Experts of a small language model.
Size: width 256, 56.7M parameters.
Experts: 128 experts in each of 9 layers, 48 GeGLU neurons an expert, 4 picks a token, a softmax router.
Training: a variant of Adam for the experts, 364M tokens.
Below are experts of layer 7 (counted from 0) of a mixture-of-experts language model. Rows are named router (the router's row for the expert) and show model dimensions 0-255. Each number is 200 + 20 x the weight over its row's rms, rounded and kept within 0 to 999.
After each expert's rows: "comes before" lists some tokens at least twice as common just after its tokens as in all text. This comes from a sample of Wikipedia text that the model never trained on. Tokens count by the router's weight.

# expert 31
router,169,194,223,160,176,158,163,297,131,236,118,140,208,227,124,181,187,176,192,186,228,205,182,186,213,210,210,102,218,194,222,209,197,195,213,195,185,195,222,186,198,198,233,206,229,190,195,211,176,179,221,208,202,196,209,210,217,198,223,226,192,206,216,204,195,230,173,214,204,187,216,227,197,188,165,214,198,192,184,189,197,200,206,195,178,204,200,174,172,195,220,194,211,213,209,178,204,216,162,191,188,216,223,198,197,220,198,202,209,191,226,198,188,178,210,205,190,185,198,198,184,186,189,188,220,166,206,200,197,210,184,215,207,176,206,201,186,218,202,172,220,192,223,248,186,212,222,205,205,198,205,209,204,173,204,204,193,189,192,223,205,204,199,205,209,196,191,229,201,189,198,220,198,208,206,205,167,207,197,213,199,234,186,190,188,209,225,194,197,203,198,208,200,194,191,201,197,197,176,182,174,194,208,207,196,186,179,203,194,194,199,217,209,201,189,197,174,205,220,176,211,189,192,194,166,222,196,185,204,196,199,210,207,219,219,210,198,194,204,229,176,193,184,204,192,180,214,198,162,202,199,190,210,209,172,201
comes before: "age", "1", "Un", "2", "S", "aged"

# expert 52
router,161,188,182,190,183,159,189,194,182,185,210,164,205,235,161,195,212,214,226,218,202,211,173,172,186,211,218,206,218,197,198,177,214,190,217,186,218,203,168,233,171,235,188,217,222,201,180,242,200,222,184,181,199,194,228,215,152,197,216,172,174,166,206,199,192,178,179,197,174,195,193,213,185,170,220,183,163,195,190,214,189,200,186,221,181,182,170,179,219,190,181,196,195,209,164,199,167,207,229,215,227,210,150,231,207,191,233,198,220,200,183,201,183,197,222,202,237,235,230,206,193,197,206,205,233,199,207,209,194,226,190,194,209,184,187,180,180,187,212,218,200,189,229,179,212,228,203,211,216,245,184,216,228,201,226,188,202,196,182,179,201,206,186,193,231,205,205,215,183,195,224,173,188,176,199,174,184,200,209,208,215,216,214,176,200,204,191,171,208,196,186,115,205,195,226,172,171,196,213,170,209,180,226,190,225,224,196,205,210,180,238,188,219,202,236,213,203,237,191,189,201,184,208,189,258,204,172,216,161,207,213,217,203,204,215,213,221,197,215,178,173,189,180,184,219,216,216,189,194,206,223,202,175,191,199,207
comes before: " the", " of", ",", " in", " that", " he"

# expert 120
router,177,220,172,216,218,198,214,227,188,169,172,230,178,169,222,212,208,179,229,227,236,193,196,181,163,217,223,171,181,192,237,198,167,234,188,185,187,196,200,232,217,222,181,180,205,204,165,223,214,188,188,225,195,177,224,199,213,200,181,173,211,187,183,248,202,204,213,206,182,208,196,214,217,208,203,185,183,214,189,186,177,195,201,208,218,167,159,179,228,202,193,224,188,196,184,209,176,229,213,213,199,206,192,200,206,217,176,197,214,168,182,181,211,235,194,202,190,172,190,222,171,193,199,194,190,225,216,221,231,207,221,194,221,219,188,216,213,190,218,192,228,223,230,191,157,172,249,233,211,187,219,170,223,206,228,216,218,173,219,210,176,226,220,180,228,195,187,191,215,208,233,216,241,174,206,184,206,215,175,184,171,222,218,206,210,232,189,211,185,199,183,180,228,191,206,208,227,205,219,200,177,204,228,198,180,203,182,174,193,202,184,204,191,228,228,201,175,194,194,155,191,203,237,210,175,234,205,221,208,202,179,199,162,162,208,183,194,187,224,233,234,236,194,176,225,218,220,205,184,222,203,218,174,202,207,186
comes before: ":", "-", "):", " Species", " name", " Coordinates"

# expert 77
router,243,237,197,227,211,248,198,220,228,148,192,230,192,184,214,210,197,186,196,193,207,204,193,211,182,200,210,203,209,177,215,217,167,203,168,192,202,233,191,196,203,199,209,198,189,174,180,192,224,199,211,211,191,207,212,195,239,227,189,198,243,184,199,229,186,195,207,208,218,217,182,174,193,224,235,219,184,177,143,226,179,193,227,196,183,194,171,197,206,209,185,205,208,193,180,212,195,209,208,199,208,216,229,208,221,215,176,232,172,209,188,195,214,217,200,235,220,176,168,205,179,215,217,248,184,175,209,225,155,184,186,167,190,183,190,204,224,203,172,177,216,214,191,190,233,168,211,223,186,214,194,225,207,209,198,234,189,199,189,234,228,201,169,176,198,166,193,199,213,246,226,201,203,170,188,179,188,201,198,169,211,229,187,237,209,179,232,182,209,200,193,228,265,185,215,205,226,211,167,189,181,247,214,179,198,197,233,205,204,208,186,203,204,182,225,224,209,184,182,226,214,216,203,231,160,213,192,225,209,188,222,184,217,196,189,168,209,213,205,205,216,186,206,195,224,169,203,210,188,193,215,200,187,176,200,194
comes before: " ", "\n", "°N", "°W", ":", " UTC"

# expert 15
router,173,216,194,216,171,189,186,226,206,225,192,172,208,209,161,161,199,182,258,206,184,179,197,215,172,160,199,210,241,175,198,178,214,217,221,223,196,185,190,196,165,205,206,206,179,204,197,229,228,192,204,177,188,187,185,226,188,183,225,164,180,183,204,188,180,241,170,179,235,224,171,192,174,181,222,185,216,207,202,183,216,218,196,210,193,174,203,174,200,190,196,250,158,206,186,180,195,229,199,201,190,220,165,225,203,205,208,199,214,211,212,209,201,186,212,191,193,194,183,195,192,178,196,231,186,206,213,166,192,170,199,206,197,192,186,192,187,181,237,197,227,220,175,186,196,228,198,211,188,243,183,179,192,183,209,194,197,187,207,159,196,228,189,180,191,219,174,192,212,204,205,224,200,188,200,203,217,201,220,186,172,196,187,189,192,204,181,226,224,193,180,163,200,216,249,161,174,225,201,212,183,180,192,198,205,205,203,179,182,201,218,201,211,189,213,234,179,230,201,176,195,197,181,210,233,215,189,243,169,228,249,169,187,238,194,206,199,193,195,164,185,189,166,176,220,177,188,244,160,200,184,206,222,217,196,207
comes before: " to", " in", " by", " the", " as", " on"

# expert 53
router,235,225,226,205,137,193,168,209,200,181,216,220,212,231,182,189,213,209,246,243,150,177,230,189,189,188,209,175,228,203,198,185,214,209,198,193,210,181,227,208,177,220,186,217,187,209,231,193,216,189,169,164,247,226,183,168,182,207,212,175,225,176,211,172,228,187,230,208,209,224,203,246,185,204,207,193,210,188,189,201,220,203,207,195,204,179,173,219,195,216,207,208,200,169,193,231,212,199,211,207,193,234,169,175,196,202,170,220,175,186,213,204,233,220,198,187,201,219,236,216,185,200,218,191,184,217,244,195,191,193,194,194,193,227,225,207,168,179,183,212,214,177,230,238,202,227,206,223,160,217,192,194,186,186,204,183,191,180,194,164,203,220,225,181,163,211,171,206,198,225,220,213,195,187,203,202,213,217,232,204,188,183,222,188,183,218,185,196,218,188,205,165,177,208,240,166,215,230,206,221,197,164,191,201,178,200,216,194,214,204,226,213,201,219,162,216,197,183,198,189,185,171,217,192,215,234,200,200,152,225,217,188,214,186,197,183,209,189,196,202,197,215,214,218,188,193,175,183,187,207,213,179,184,240,200,175
comes before: "ed", "s", "es", "ing", "ated", "ered"

# expert 125
router,208,200,185,208,185,167,221,242,202,178,144,211,229,247,162,166,188,200,235,189,193,219,209,201,227,178,162,206,204,183,199,246,223,211,191,183,196,227,189,200,188,209,192,232,198,186,206,207,217,244,219,175,196,190,177,205,190,200,205,246,192,163,218,172,187,229,207,217,188,161,190,206,172,179,224,199,221,195,209,184,182,176,220,218,201,195,190,202,193,179,174,159,171,196,206,177,211,207,215,185,207,232,208,222,199,184,227,185,242,230,158,213,184,212,224,233,163,233,194,209,209,183,181,186,205,199,242,217,168,217,207,203,180,182,210,212,169,186,205,194,198,180,204,216,169,232,232,184,208,195,229,203,192,216,206,170,188,202,196,203,209,226,212,203,222,238,203,213,196,187,214,197,192,219,214,173,198,191,198,184,205,205,197,156,216,229,189,201,208,162,232,178,215,180,223,185,165,214,204,191,211,197,228,179,216,217,196,217,207,181,182,217,185,204,183,223,180,220,189,180,192,222,210,201,223,177,180,186,164,217,208,213,182,197,212,177,218,195,206,196,230,244,211,179,177,196,203,168,180,232,195,225,204,195,195,189
comes before: " a", " been", " also", " released", " the", " was"

# expert 61
router,177,203,225,146,162,130,181,272,131,249,134,126,196,222,143,180,189,188,211,202,224,205,182,171,209,232,205,110,222,187,222,204,199,196,208,192,194,199,210,196,197,204,244,201,226,198,196,220,166,193,210,201,206,183,202,211,210,196,226,208,180,202,217,200,209,234,177,207,205,188,206,207,192,196,170,209,202,203,208,200,201,182,227,197,193,197,194,174,187,186,224,189,206,218,224,190,214,213,178,189,198,220,218,205,192,195,209,210,202,192,226,190,183,170,213,216,196,186,195,193,193,186,193,190,222,177,217,205,214,232,172,233,219,180,214,209,177,209,191,188,219,181,236,246,179,210,211,210,210,224,197,207,222,173,201,210,186,175,194,206,213,194,194,212,221,201,209,221,194,184,198,227,205,206,202,200,172,206,208,219,206,226,191,173,181,211,221,204,204,218,199,180,202,179,205,186,196,182,182,181,180,189,213,193,197,193,187,214,208,184,196,216,206,212,191,193,190,206,211,171,190,196,187,190,179,217,198,198,193,192,212,220,213,222,230,213,192,185,196,222,186,204,186,191,183,191,212,187,172,212,229,199,196,211,179,209
comes before: "-", "rea", "active", " Died", "_{", " Date"

# expert 24
router,174,213,229,153,170,137,168,287,126,241,122,131,202,230,137,185,180,186,195,198,219,204,186,172,209,220,205,111,217,192,208,196,213,197,210,194,175,196,219,206,206,206,236,195,226,197,190,218,170,187,209,191,194,181,201,211,195,192,223,222,175,202,202,201,202,225,185,210,205,185,190,204,185,200,166,209,198,199,202,208,204,178,213,201,184,199,204,180,172,184,230,188,204,204,215,186,216,214,178,197,193,210,209,209,193,204,208,216,212,181,233,186,184,174,204,214,194,195,200,200,192,199,188,191,218,179,209,197,199,228,177,234,224,181,212,202,175,213,191,184,217,178,227,250,181,201,204,204,211,207,192,206,222,166,198,211,200,178,194,208,204,201,186,202,220,206,198,228,197,193,187,228,187,213,203,201,173,207,202,220,226,215,183,183,186,208,224,195,203,202,200,190,210,194,199,187,194,187,178,188,188,206,202,189,197,178,192,206,199,182,200,210,197,202,195,198,177,211,225,183,199,202,178,193,164,218,212,190,204,195,198,206,212,223,226,205,188,196,188,230,183,209,190,208,189,180,218,190,164,211,225,205,192,209,184,205
comes before: " Died", "-", " •", " Inf", " Family", " Length"

# expert 3
router,209,200,206,193,171,184,216,192,217,196,178,181,204,176,209,206,210,176,198,200,227,207,159,178,220,208,176,207,180,232,188,217,189,237,216,179,176,214,201,232,201,184,206,207,192,185,198,229,216,215,223,213,192,184,194,176,214,233,246,219,197,148,235,223,213,225,192,189,178,226,196,180,201,215,211,196,222,166,150,177,216,203,222,180,181,172,173,182,190,191,217,210,211,219,220,231,198,205,216,214,183,194,197,159,195,218,179,185,172,209,176,191,231,204,197,254,220,178,186,179,194,204,209,190,181,205,199,177,218,246,203,183,195,191,211,219,196,172,211,192,224,205,202,215,186,209,181,184,218,225,221,222,209,182,198,219,183,225,210,202,179,186,234,201,207,206,215,224,210,189,207,228,230,175,162,212,184,197,186,228,170,224,176,157,217,210,217,215,164,191,199,202,221,197,198,236,189,197,228,249,199,212,216,183,203,222,166,220,228,219,208,187,215,209,238,231,205,179,185,170,197,204,220,223,192,205,190,211,204,184,242,238,176,199,174,213,182,214,235,181,186,160,202,177,215,221,175,222,204,222,188,200,195,229,207,206
comes before: " \"", " |", " ", "1", "2", "0"

# expert 8
router,166,211,232,149,152,127,165,275,120,241,129,126,196,235,136,179,191,190,221,195,223,198,186,169,207,220,208,109,220,183,221,207,206,196,200,195,192,201,211,203,194,216,236,208,227,198,193,218,163,197,205,195,211,183,206,214,204,199,225,204,189,191,218,195,207,229,186,216,204,178,196,204,187,192,184,201,208,202,202,199,198,180,210,200,187,190,188,191,183,185,215,182,194,219,209,184,213,211,182,197,192,214,208,207,196,190,204,211,207,189,220,186,187,175,214,216,196,190,214,206,193,187,194,191,222,181,213,203,201,231,175,228,226,180,215,203,168,210,191,182,221,180,235,247,186,210,208,205,204,222,195,218,217,183,204,198,200,171,202,190,213,203,195,204,217,199,212,224,190,198,197,222,193,202,207,190,175,203,206,224,213,220,183,180,190,209,211,203,214,207,209,167,206,189,203,189,198,184,185,180,178,186,218,197,198,192,195,211,215,188,191,205,203,202,193,199,187,212,222,172,203,190,192,193,174,216,200,199,188,193,215,211,214,220,232,204,188,191,203,220,188,208,194,199,191,192,212,186,163,215,223,202,192,209,187,200
comes before: "-", " •", "rea", " Summer", " Sing", " Am"

# expert 64
router,215,211,226,217,208,230,213,193,196,191,229,243,201,217,220,210,179,195,197,199,190,196,176,151,192,219,201,227,190,212,179,196,175,181,197,201,235,203,190,246,184,204,207,185,199,182,176,166,181,190,195,201,191,221,188,174,199,208,193,210,209,191,188,219,239,184,219,249,160,181,189,191,197,212,175,225,233,194,152,199,225,193,197,193,204,177,219,197,198,189,203,219,171,197,205,228,231,190,164,188,224,196,168,165,211,176,187,177,178,214,185,192,243,226,202,212,200,205,189,205,214,173,187,209,224,175,201,210,160,189,192,223,228,188,179,208,181,183,190,201,228,225,214,213,224,156,232,201,203,193,220,202,208,229,219,210,206,243,191,217,202,224,211,243,188,185,218,214,202,209,194,223,179,194,193,157,175,193,194,189,234,179,216,191,222,226,172,180,230,212,229,231,193,199,197,191,186,181,226,240,212,190,189,188,172,200,202,186,201,203,194,175,193,202,200,200,240,174,178,216,224,175,251,181,169,197,207,217,189,206,211,179,191,182,205,216,200,219,174,229,241,215,244,200,186,220,207,176,225,195,205,176,182,197,229,192
comes before: " is", " ", " was", "%", ")", "/"

# expert 25
router,195,191,186,220,168,213,183,262,222,202,171,164,222,199,152,205,180,160,223,200,204,197,196,191,217,180,209,212,188,193,186,190,215,217,175,199,206,188,190,210,215,192,208,206,208,222,186,203,196,208,218,208,197,200,199,212,235,206,191,227,199,197,157,169,182,196,214,185,167,176,183,185,213,196,215,206,206,174,202,200,208,222,188,183,190,224,206,220,166,187,185,221,203,203,207,191,225,230,188,179,167,179,155,202,191,267,168,169,190,204,193,182,201,177,199,181,208,163,236,192,219,197,221,216,188,190,188,215,207,182,225,192,182,191,236,177,218,183,197,201,215,204,197,181,231,209,251,208,205,177,218,199,193,198,210,196,237,176,211,186,203,193,215,158,198,166,199,231,213,221,185,229,219,214,212,186,231,179,172,196,204,231,190,214,201,151,221,170,217,173,201,226,190,234,186,199,184,227,219,154,207,228,180,197,216,199,201,209,206,219,219,211,205,194,200,235,185,170,206,228,218,199,212,184,146,192,187,200,207,170,200,176,219,171,171,199,226,203,202,239,216,193,175,203,174,206,195,217,223,183,169,216,208,205,210,171
comes before: " ", " —", " Total", "  ", " −", " —;"

# expert 99
router,220,227,205,212,200,228,179,247,209,215,171,209,202,186,191,207,240,174,194,210,171,215,191,211,211,203,188,191,174,197,230,190,180,212,206,199,180,233,164,183,186,210,249,199,199,191,177,182,215,157,183,190,189,225,222,188,225,191,189,229,213,194,203,198,197,191,236,193,172,213,203,198,234,221,234,172,199,200,184,216,208,209,219,182,191,205,231,201,166,196,178,226,203,179,187,192,213,221,210,227,203,213,218,181,207,231,224,191,225,205,184,221,205,210,196,169,211,200,185,225,173,178,185,205,193,190,182,203,210,171,221,222,193,184,206,182,164,189,214,227,222,223,222,248,212,182,213,224,195,198,208,178,166,238,199,221,222,184,202,210,194,186,216,195,178,205,204,186,196,223,244,192,201,218,199,186,205,206,171,215,236,192,215,228,233,202,207,205,177,168,195,193,230,196,206,191,222,196,164,215,209,166,221,181,193,232,218,205,190,233,209,186,229,220,225,225,219,184,180,189,193,231,196,190,198,205,144,240,180,225,162,202,182,242,212,191,223,193,181,217,237,228,207,191,170,223,209,211,199,175,214,234,190,184,222,167
comes before: ".", "0", "1", "2", "5", "3"

# expert 74
router,189,227,199,176,194,188,187,278,184,210,118,153,223,222,160,206,188,166,216,182,215,208,218,205,202,199,214,139,194,196,221,235,199,206,229,205,181,198,209,188,224,225,233,188,196,212,178,182,202,207,178,230,198,164,192,201,201,213,225,228,217,213,215,231,214,241,177,178,187,180,213,227,210,196,234,182,221,196,207,180,217,174,196,240,188,180,198,193,210,191,214,201,180,200,218,198,186,188,202,210,222,221,243,190,221,224,214,189,216,185,184,195,171,222,209,189,176,197,208,211,175,195,162,177,185,201,210,215,193,208,216,168,210,176,205,183,175,228,211,196,211,219,233,240,176,201,213,205,194,193,189,217,183,210,204,213,217,188,201,193,175,189,200,198,224,207,192,212,204,202,197,201,167,227,211,210,172,179,173,217,207,179,190,214,212,225,223,227,202,183,197,194,213,190,214,219,234,205,158,206,210,185,213,228,191,193,172,180,186,196,195,180,221,195,182,203,216,224,189,162,197,211,217,210,165,230,170,211,214,176,164,195,186,228,182,209,191,183,188,213,227,202,198,177,219,196,198,219,192,213,187,177,191,200,172,233
comes before: "0", "9", "2", "8", "1", "6"

# expert 115
router,187,196,182,194,197,161,211,203,193,200,191,192,200,244,141,185,209,218,205,190,194,204,191,177,186,213,170,208,191,190,220,223,202,190,191,191,179,220,189,182,190,215,209,216,191,216,178,223,176,212,214,215,212,231,203,208,169,221,215,201,229,177,212,183,178,193,207,187,204,184,195,236,201,176,231,183,208,174,187,166,201,213,237,224,217,191,182,192,197,151,186,207,174,215,172,187,237,219,191,218,200,222,188,215,202,194,231,196,240,210,182,220,196,212,214,239,215,240,221,220,199,197,196,183,213,158,253,211,195,216,212,197,219,174,213,211,180,199,221,216,214,166,250,201,186,219,216,202,217,233,219,215,207,202,206,172,179,177,197,177,198,215,195,196,206,199,213,193,180,191,225,196,188,203,187,184,198,239,172,198,220,210,186,158,192,213,199,176,177,170,235,137,212,156,222,201,185,204,197,211,227,207,221,190,208,208,182,213,225,169,189,189,187,209,211,204,177,243,196,195,216,158,206,193,233,221,187,160,203,235,218,220,213,182,176,202,216,192,191,191,229,226,217,179,190,216,199,201,190,225,175,191,170,185,158,205
comes before: " a", " been", " the", " not", " an", " also"

# expert 124
router,177,210,233,141,149,122,181,266,118,246,142,128,197,225,147,173,185,200,226,195,225,195,186,173,207,229,206,113,221,186,225,200,210,192,206,193,193,191,219,200,198,219,232,208,226,199,197,222,162,199,206,191,210,185,209,218,209,200,222,194,181,197,217,202,203,226,193,206,210,184,201,192,187,200,177,205,199,207,208,205,206,179,208,201,196,198,189,189,182,178,216,182,191,214,212,188,211,202,183,195,188,217,202,210,190,180,208,214,208,192,228,181,186,176,212,220,193,192,211,203,192,183,198,185,225,180,212,198,204,233,178,234,225,184,216,208,172,208,190,190,221,182,225,246,192,209,204,213,204,227,194,217,225,181,207,202,194,169,193,186,214,196,197,205,218,200,210,221,188,189,196,213,205,195,202,201,169,204,216,224,210,225,185,179,183,217,206,206,212,212,200,165,205,182,202,186,188,180,194,181,173,191,221,193,202,191,200,213,220,182,197,205,199,202,203,192,186,205,220,186,196,185,184,187,182,202,203,193,192,191,227,216,204,227,228,203,187,190,203,218,186,211,197,197,201,185,210,187,168,214,230,208,191,210,184,218
comes before: "-", "Scientific", "rea", " information", " Pro", " •"

# expert 69
router,178,201,151,209,203,216,195,165,197,220,208,226,208,231,174,198,194,203,207,196,237,186,174,200,166,225,186,236,237,201,222,229,186,187,203,221,188,173,196,172,203,169,198,231,190,210,186,237,162,218,202,189,196,207,199,187,173,196,250,174,152,170,214,195,182,213,198,182,225,192,205,211,198,214,205,196,218,213,185,140,206,196,227,197,217,183,177,222,209,176,187,193,206,179,166,214,201,225,232,200,219,196,206,246,189,196,230,180,192,185,160,203,185,193,173,191,230,203,223,222,190,187,196,185,193,206,203,185,172,221,200,190,166,202,177,221,195,156,203,168,213,156,214,214,224,204,203,212,230,216,213,205,209,221,211,196,160,183,187,199,204,221,195,178,230,218,224,221,195,210,195,200,180,208,227,152,183,191,225,201,208,224,186,160,187,187,204,192,238,223,187,139,208,192,223,216,178,195,188,171,166,225,194,183,209,219,181,203,225,198,210,198,185,181,235,208,173,181,200,189,204,209,233,208,190,248,196,203,177,215,198,197,202,206,231,183,195,189,211,204,187,195,191,182,195,212,207,186,220,216,212,206,220,176,210,195
comes before: " the", " a", " m", " an", " c", " f"

# expert 23
router,164,185,201,220,144,193,190,188,181,205,198,188,208,181,193,204,211,197,231,185,229,211,180,184,222,176,201,211,170,186,195,231,183,210,201,185,221,165,211,215,193,198,179,228,183,195,239,188,179,209,230,228,182,198,216,215,214,213,193,236,206,205,192,188,197,193,162,234,191,235,196,218,194,148,193,221,195,178,230,189,182,194,192,208,185,190,189,193,182,217,190,198,209,201,186,187,210,208,209,186,220,210,206,247,171,181,193,143,212,165,176,197,215,184,202,201,189,154,246,201,221,162,184,218,198,218,215,187,188,191,213,154,193,195,207,187,213,184,170,157,210,183,226,233,208,201,184,211,205,225,201,227,186,217,208,208,207,188,220,175,214,234,228,220,210,185,202,244,197,198,214,207,187,222,201,181,219,175,183,204,211,219,188,184,208,174,166,178,227,203,231,184,195,198,168,227,183,162,177,184,215,223,185,212,172,208,171,170,191,182,216,206,216,221,215,219,189,235,216,185,193,211,205,214,174,202,174,201,212,167,184,182,221,193,232,203,209,172,205,215,192,199,208,179,160,195,216,230,249,191,183,168,183,180,205,191
comes before: " ", " the", " time", " his", " year", " end"

# expert 7
router,183,234,185,193,207,220,220,172,190,209,239,218,182,171,258,209,186,229,200,199,163,204,185,184,189,193,175,219,229,190,175,199,223,168,215,232,178,195,176,227,217,213,223,178,189,136,170,181,167,215,187,183,180,210,184,232,197,206,177,172,214,186,200,218,227,208,255,223,212,166,227,206,214,225,210,181,235,189,199,225,164,201,202,242,210,199,209,244,202,197,217,205,170,209,175,194,186,193,209,213,177,220,206,210,199,196,195,226,200,187,160,189,189,210,180,194,209,197,213,217,202,175,211,204,185,200,197,189,179,180,208,205,192,231,211,201,219,167,215,187,169,182,184,181,225,153,216,200,197,207,196,181,173,242,202,171,203,208,200,224,200,227,215,190,214,191,200,183,229,216,218,202,181,189,201,146,232,206,193,212,243,166,171,205,225,187,241,189,195,208,202,169,214,220,213,191,223,217,203,194,218,187,192,191,224,208,203,221,190,220,184,166,227,182,229,226,203,209,196,220,176,224,194,177,192,191,192,210,200,212,206,204,208,213,179,201,203,212,183,181,155,212,183,186,203,204,200,240,193,208,222,211,209,203,220,197
comes before: ",", ".", " and", "s", ".\n\n", " in"

# expert 6
router,238,209,190,226,211,216,233,204,216,186,181,217,226,166,188,173,188,174,202,225,185,181,187,196,244,240,196,203,199,175,188,188,193,221,175,206,174,227,172,189,208,179,213,206,232,216,179,186,177,169,174,176,167,184,207,218,168,193,201,176,193,206,185,239,228,158,234,188,193,159,228,165,209,228,205,177,186,192,185,208,207,191,206,188,212,204,236,179,177,180,224,203,198,210,212,178,194,177,195,207,163,195,190,196,226,185,210,215,195,185,209,230,172,200,222,210,174,179,206,180,185,175,185,217,202,186,231,241,216,181,224,183,223,184,219,202,194,190,208,238,205,218,228,204,229,199,210,244,208,196,214,192,211,206,209,206,174,202,186,191,200,204,202,177,203,169,162,231,210,211,246,199,216,188,227,179,198,169,182,173,226,194,225,217,242,201,196,207,210,204,165,223,195,204,174,200,212,200,212,201,197,199,179,172,196,210,205,204,176,207,179,190,234,208,231,209,214,167,171,206,194,180,186,188,148,180,189,234,224,214,176,200,216,224,163,177,236,201,173,194,206,214,197,209,221,211,180,216,203,179,209,212,213,171,174,185
comes before: ")", ")\n", " (", ")\n\n", " mi", " /"

# expert 112
router,233,225,196,163,224,204,225,191,183,195,164,184,203,237,217,200,211,151,205,173,205,184,251,235,207,189,194,203,189,203,191,194,174,192,212,240,196,182,226,198,211,190,187,191,189,199,226,178,213,194,181,174,215,196,179,218,250,200,209,211,212,230,216,214,214,196,218,194,196,195,201,219,220,220,228,167,202,219,176,197,212,186,210,198,230,186,226,186,190,233,220,207,206,188,240,219,215,187,212,186,202,198,231,185,184,179,191,219,212,195,178,204,208,191,236,207,160,194,178,232,198,211,189,185,178,212,209,224,212,202,210,203,178,199,238,213,227,217,195,233,214,180,204,227,218,173,203,182,218,178,183,227,191,238,193,202,230,222,194,219,229,187,188,189,173,194,179,181,194,195,227,210,183,187,228,221,171,179,180,185,180,190,222,186,191,204,237,188,156,202,219,241,212,170,216,183,227,226,196,205,210,201,223,187,199,227,199,203,183,162,163,168,196,176,222,194,219,177,209,211,172,230,193,216,179,228,232,217,179,183,208,204,200,224,195,186,223,207,194,195,200,212,235,241,182,158,167,178,177,202,198,174,234,188,214,185
comes before: "-", "°", "0", "8", "4", "3"

# expert 40
router,227,184,193,217,227,244,238,224,210,174,154,231,180,176,204,204,196,225,185,175,199,149,217,163,194,205,202,201,183,198,212,195,193,226,186,266,189,191,192,231,211,205,216,193,229,224,218,197,211,202,214,216,167,226,198,168,205,210,195,196,198,164,195,212,222,185,190,198,194,208,205,207,191,212,160,187,204,218,191,191,187,191,204,217,231,186,205,193,221,168,190,204,195,201,221,200,190,216,196,200,190,189,169,172,184,227,212,216,186,176,210,211,213,206,171,215,216,191,195,164,175,236,205,210,209,193,174,230,187,226,213,223,221,198,207,186,248,206,187,200,222,184,218,170,209,171,212,203,172,162,198,213,184,177,212,216,233,219,214,212,216,205,213,190,222,155,193,209,229,190,208,225,162,220,163,200,220,207,163,173,214,176,213,234,230,178,198,208,176,168,189,193,193,197,211,163,203,158,204,187,193,215,188,193,201,189,190,172,183,195,211,210,182,224,193,238,179,194,224,190,154,230,197,215,193,173,210,182,195,177,171,172,188,182,200,165,180,211,195,205,200,219,193,175,184,179,195,159,185,185,200,204,200,225,212,168
comes before: " |", " ", " |\n", ";", " Total", " Candidate"

# expert 38
router,156,173,189,198,179,186,150,246,169,191,134,133,195,264,121,213,203,180,191,219,243,209,176,190,194,224,187,182,197,201,240,220,179,199,204,171,201,213,189,193,203,202,221,207,203,194,204,202,181,191,227,218,208,205,202,188,194,203,216,230,213,198,216,196,214,239,164,191,204,200,191,240,201,175,198,208,237,193,188,169,200,202,204,186,187,195,185,178,185,206,207,198,212,237,223,212,234,227,162,198,210,198,232,215,182,216,190,186,198,187,195,220,179,192,207,197,198,191,194,199,186,184,200,199,226,179,207,183,208,214,195,193,187,170,211,185,188,196,212,168,223,169,231,245,196,221,209,212,215,218,210,207,215,178,175,191,197,193,199,190,190,232,216,200,186,209,218,229,205,210,218,235,210,242,206,206,177,213,192,222,160,219,177,183,187,184,203,191,201,207,202,210,187,206,214,203,201,200,183,193,189,181,208,204,198,213,160,204,209,216,202,213,223,209,195,204,163,196,225,166,212,183,225,172,190,217,171,221,208,175,206,202,216,183,230,197,208,182,217,214,197,173,177,179,174,201,195,198,186,227,167,183,184,214,184,189
comes before: "2", "1", " ", " List", "3", " D"

# expert 86
router,160,224,228,162,166,125,176,281,119,247,132,124,203,242,128,187,188,188,221,197,205,201,180,178,193,186,204,118,214,176,204,185,229,193,201,200,181,186,197,204,203,212,213,203,219,186,180,227,189,206,191,176,194,198,191,226,180,188,218,209,194,201,202,195,188,222,199,207,212,184,179,197,196,198,185,195,196,209,199,198,212,189,220,208,189,191,194,188,181,176,219,181,197,194,191,183,199,219,214,202,170,216,198,213,197,190,221,216,222,187,216,182,182,189,197,227,197,194,211,214,198,204,203,180,207,186,216,182,207,222,188,235,231,181,199,207,174,208,199,184,210,183,209,240,175,209,178,197,213,210,187,202,216,185,197,213,222,161,190,199,204,194,182,193,225,193,204,212,201,182,198,211,177,199,199,190,180,201,202,212,227,207,181,184,193,203,208,194,197,187,207,160,212,199,196,181,189,193,176,174,180,219,212,182,216,194,207,199,216,185,207,191,195,197,203,211,165,222,227,194,188,194,175,203,175,214,213,208,196,207,204,201,196,232,219,199,194,205,207,214,188,208,192,196,195,194,207,199,161,224,214,202,194,197,193,197
comes before: "\n", " I", " /", "-", " Pro", " •"

# expert 47
router,220,200,193,229,184,198,178,196,208,178,198,213,185,243,183,196,172,239,214,186,198,178,203,182,180,213,206,204,223,166,217,214,208,193,194,164,193,182,244,223,172,252,186,233,206,213,218,215,212,176,219,172,226,209,197,191,169,191,218,194,208,166,231,192,182,174,171,190,212,217,215,227,197,184,228,203,209,189,219,191,234,213,190,220,200,185,176,189,203,177,194,209,198,218,160,208,196,184,224,218,200,198,180,216,214,232,183,186,175,231,199,221,210,203,183,210,215,199,203,189,164,193,232,217,200,170,223,213,204,185,182,191,202,203,200,194,186,209,215,194,209,166,217,216,185,217,197,230,156,239,226,165,214,186,209,180,197,196,195,189,218,198,219,150,173,198,199,222,197,218,201,187,176,185,204,181,193,218,245,216,199,191,221,193,202,221,216,201,211,223,210,177,163,238,209,208,183,218,185,223,202,176,230,232,183,189,201,174,229,209,189,217,187,182,169,234,184,184,214,191,221,184,205,172,206,183,171,219,187,199,230,210,243,190,215,226,155,162,200,201,228,197,185,211,227,166,190,193,211,220,214,185,179,187,212,261
comes before: " the", " a", " his", " to", "ate", " an"